python train.py --num_hidden_layers=14 --routed_scale=1.0 --balance_bias=false --num_attention_heads=16 --rope_theta=10000.0 --learning_rate=0.00481 --decay_shape="cos"
Below are experts of layer 6 (counted from 0) of a mixture-of-experts language model. Rows are named gate (a neuron's input weights, with its number), up (a neuron's input weights, with its number) and show model dimensions 0-255. Each number is 500 + 50 x the weight over its row's rms, rounded and kept within 0 to 999. Numbers have three digits each.
Before each expert's rows: a language model's description of what the expert responds to. This comes from a sample of Wikipedia text that the model never trained on.

# expert 39
It responds to: Hyphens inside compounds such as how-dee-do, so-called, on-site, north-south, plus some single letters inside words and you.
gate0:523623433485578598534536538424420501532499483438488497501435539513504521532505491451599439493481522562462487439466546472507540453481586517540549531528431535624458452583461433512459503531567548552477503501522429404475567596458512412490510444466495525536509467523464505481445489544611429555451429575492503474469370522557415439470513514521494358401404555446383450491410500499552458517532502422512541604498445497506472536472486467531464489433447423438509581466497496482462487530475575503415540570446486433484464500530515462572480477513459429528561536401431469502452492522423459479499477453507469502447587485547521519560559456469501456566521527605464446498461594550489520492478566526506534459554532522496477545536518456453466549485480410454519415495520365423524536589564464
up0:476518473483501517520464514508470443510520474560502554553593619520504492487472569408476524449476446479477493452469519538488502550415533566528520489520558392523500512558532586469536577518484624465438430475542576584535430422451514476457576559507544478434488535485470569550504435410477464502522517540545540538504554435477488573510533496470550524390512468472606492520436517554508427504480510460434515587592430496477437554433532612517482475455481514529542487453495540553506500466552476566669584522510550481483462483477551516408499458589496521484528437550523563530559506497460502487524461472417564434613493470396547566559507658639505431409600547416436482419468396490507500534525466516459442462493571481584471493531509486475466475524441520519538498522475509430497465437495540

# expert 35
It responds to: Syllable pieces inside Japanese, Hawaiian, South Asian, Arabic and other non-English names and words, such as Kana-e, Khanda-an, Kala-ip-ahoa.
gate1:552585475581518490514507471553382457524452477431532553445593416484521470472503471518433468501499463467553560496504416504582545492492599574498559565541569531470583416513468533551407467500457653532489528525483525472568428445472490586483436518434517500468599539501512569490478548579542532455552487509484489477615506485599485443461544487463440473476516441583464477437490559546538530422490508519577450536431524430486491479513501411541518466515582560464539571592576453461571486568517447539440512542478511545511573482621464524484436431585494490500505439512520449497414509459519496500425542503428452519481519466494493611457442565568459423489502572566448499462566518559541548557509407445545484491527474453486474572574447419491480593459535388545548487490491453548530475504513620
up1:555534508536422458504536557419480521395611408479476493442426519505466528476500498431587450580498498454464475592539564535548602542480523451515517464466461532491509486471516486507518437504577394394450556488521503607553594564459501499470462612521562541520433446450555471518480488496458462541478506494530491478408503511487573561631449425619487542527528552467455498534482460542517505494468516435495539563455528495531537553480460538415551501523522424476502545535442507583463466418494548608482478460486580489494573558438521521368487504520494462564448571437443521420507452424488524542546451443429513561521556618520473451442528601455441449503533476466599494515542502409545456412449569527523550534504412466594513469471530581475408479508466512533507540510504535419455463561472442

# expert 17
It responds to: Punctuation, table pipes and words like lost to, by, against, team, medal in sports results and competition tables.
gate1:491405534582465425613544465499509569389499517558493435424508508508538338445476506485430539512466476459455509648524511504554433379474479475442479494576464471505410498463439483496518454584470532593574543403555466532553433423528508521466527523444445528568460420534453543600490494493607462579506557514461441473569471457456562476476512525559585541544465498417495437496463471473418467543493565505504460473480417482431558485566506452514500538559474542460440571414440493470475504591433487430547449596575455496542590422560470524532446413513490434487512471480563457443561480540557527383471514518496440540507500515475500430469377483552513516552514461556544517486476534481509448543504456514497454512539525484429499419485525444473542553537490457527539431571546483438473437532545461
up1:461472503584487501513522470558535445485512517547534494514503571497505448557470520428438474493456531433506522555440597398464461496487493547514496468527539411540482450467440624423545447552490582555501425448515458467577485479435472405390495592544521563542484445524471558619496555468563524518473538452495510486465472542528475520490566472517517457474438505512451483469512423535497518448476601548480544531537510464520477526529493532508470564493494405370506398546530450494463500593510500458430596599443470437432554426462482469518451385542450512448481432544506582419432564439639472576546450508503562504513468525455512442537465458480468532547537474543533429553479433633498479513535484476490336583489497465472442497449469480490493407557450497448507534421413457545564498458504584

# expert 12
It responds to: The vowel o, or pieces like lo, ro, po, inside words and titles, as in Console, Out-of-town, Ado, association; common near music text.
gate0:521456593550437355513524466531523466513496458462502530499540521496416539508412493532589402471575467517405510455391591466568495505424453496491491491442493488537531490489505595548428441475452500493514540595382494401440490457522598493472463478520416484479491572507569539519440619482380495434521509526505412522475570459502548500532562594529531476476551433511479544498434456480468586522505514606426548508450427486514536578530432525544452507422514399446520498483451546522444431501504506508421482539476511512475547424447472507457475488522531359545479521497536509462504511493541528514529516452422558525519548523499465466461517495512494377552434526431441396477532494469432493396477538562586524502485510492448461544539453408463534464445527526484590624464572510510418604504527478
up0:522493514553532390533464500544492505463468513560516568472561515490477579495350529483469451489504501452545495578489514557494549561486530498467548562473532565547520544503487463565379471547459548468491582572418470475480478498408583496562412528446490448500505503490513477526573492461460395462530483516551388500482511567498548446537561646514607571497472457449489496512510439558520556456527518534529489462484476502543485601472486520470525535542412500498531532451541483541474536499561511601451565487550499469456666499501538423413460490503516414534353514476609559557472498455442510546449603498495592481579587419501507416451528514440438444561458571500450524516556535467499525501503470507501478546465508478575586489455489427515540493471555580560523441480527538525461662423522522

# expert 41
It responds to: Consonant-heavy pieces inside European proper names, especially Germanic, Slavic and Scandinavian, like Gö-te-borg, Gro-s-s, Cru-s-aders, letters ž, č.
gate1:445484564532421534535616555464427468514499497399427545474494496516460514529420534440522541489436437522484477360547533460469465469448484446579479496458450496502572512508485433508464453440485488569429480481524540487440520438490449540450509449533527504570587526487578388432503551515531465534468523509645395506481533589415517429533483552511515556465516547542549479508445509506444478555511556553557446505515450543520520514613485474418395551472502473470502532545463484544423529506457565417465567592416475521428553486500472531445437472483521576531463476482519606496496522516496436541464544461519480435461521541382458466456460463519445614548426539471455599528454460529538476557499564507559513629501402460453393436472501557462438369454538470424464485476556477497520493416525511
up1:434442618499422503563500468498498437477512496459490517549569538478407533517533463461343475485498474500538521457544447548504466449557493543531472508511528463558443399575494549399494518432477398502488459525488478426584482535495494504520436438551496515442452503436577570609463544520483500467614448398488515428482590531446525516438414536546562451430489479511428432396422478512561575499462522491470498575487528522460529493575397489440436543467512476502458417447487556572435583438518470509528511539484468505503508498415548584463478502409419503471408496454517445513505465507519573464525456509539518405538523456527584447457436581524518543452383551479489457476482516504508384452519444531445517561541493452525497416562520587527413487460529433462461525501456556382538533552431459

# expert 61
It responds to: Final words of countries, leagues and institutions, such as Soviet Union, United States, Cup, Australia, Singapore, in bios and sports tables.
gate0:502480543479541487476606475550495409469462531507476463477576548453537496467546514454506637555465599542468479594509536484474536466518502438465489466446530399521462443467529473533491596571441500569504518514486461434471541663465519477576467579492465474574537524509525587561440436619473489538569569565512500495544582475469499567563488527457539454514468497544463504524501517440497495459514515446443505521540476440562551478445437526554542472471411531450563458477572513519542393520577566487538384457545518466427499540617526497502487419565571472511521453489511487461520541481501527537548493612560414462508434455487521544451453404574489601651519464482511467561465594472426497489515509434460565607524551444457538521544551536459532585564529506597482417531453428498478457495509492
up0:568533467489490444455595517494475452547432591517563447567520564527565522528546505461511489544386515541532490527567464458538518439538460558545438387496556427485481441400521422583466519565427468506555502514430559388470493534452473597445457504431560407494554426504562484515420433547469462471526574546527539408563583447451511493611430458482552533505572533463479504522496475525483413519521466554414487567534486461471460578511481459596479484551495528528494453446465563455533542573521558608529571443600450505522586542555497510476489448588521456508555455504473499605458527526540525459522487514540463500482414434407493486461402451513370526501465446423575470499595554433486502473469517539480544582493530451529514543564556523449540565504579511495544518462443521471498433420537512

# expert 29
It responds to: Word-internal stem pieces after prefixes like re, f, con, as in React-ive, Rect-angular, f-os-sil, ar-ticles, vent-ures.
gate0:483455518543456510513594548453525495594486507393584497533400513452446486611531548558493482557511499519432453429520463521519405492431476513476498536513568473504571413601415429518548520411605561463564514546501496475566558544464569525532452444396590513518612528420488520529473511522431647522512459492571456488541556542393474574438510504484482565497508501500564495668489492494493451495485489539568422512552478548507441440442512479504503437500470502562446589456475547507560546482496574418438497518554429537529545548605499487440493504518498494574510492483505395458540398490482461439535488443505460490433426547524529454547427512491520488443533563409543443525484509455532437477458526566517511566480496421525471553439420530479459516514529411536519600500502495412432509454486441
up0:447479459494490499575522485455512517545380491482485447456463459533399530447592573563490567481523378625450474588544547505539491568515454490514445505534459507510520518464459458502496438410520526446442567508521518496440503504613538423552587514575400494551485444546496442494508487550443458509531533510477442499552450402512391508572484475456535448513447474484521528600536517503450509544472566493478473480475409404448522457497413524522536555521483513525540584477507561418517610518440517513438473534446436510573528518541551538426457562553548471523472500558472549542498538530547494572451468600550422511438491516582489527375465416558359471425516471505449562569496540472452487507487509421442556509498512458483482476457585539498583480494408463493489465562626477458449523631468542

# expert 27
It responds to: Vowel-plus-consonant piece right after a word's first letter, such as G-all-ery, G-ian-t, k-il-ometer, and lock, ick, ook.
gate0:405533618526505515496459487519460538477580555454500485531542463516462481561551473468527555443474440576505530579445432446565589534494500470549478509518524418541512407506518464439567489443590529514502608553508453440469469443448542553542455438465597449515463515500440504495443451467568481469484480472492544518499452510476485548577492547514422452482660483584511507432652444493584465489408487433487537555470563468609370488491497434568476481444479509502546514432470496403492458587515492584426529558441505539499511584563370583451526463460543577480490475455509569509516524554525484561525535418564446486503528493390510518508490490515527567486400476444525481483405475482446589471469468425528464540550500465516468549546512559487424545500523471491580505507458479473597610539511456
up0:549473393534554487547485470437528513529410477496488557462473463493437579573489564416521413564517455474488553391527432447483489561514481468464553506507491486397503473535424510493482487528470620502545381434564509542474518499467505461470407494525495551520519613565471553501499562518471473549457543584454513462439555461477545504376525463474541427500489544510532520485347549564464525506552524525463475531541503448539542502561604522489483453509491507545525439518470417505518530406465440403520573413552551461470475478513494514516567500551456573476658513481502495540473526479457544487476525473524496496535503480581426554477559492518514453472602584550451452585524500527514481422532514550450536487660488550504432453542426527492545439388403567501401429410456482507551421520511550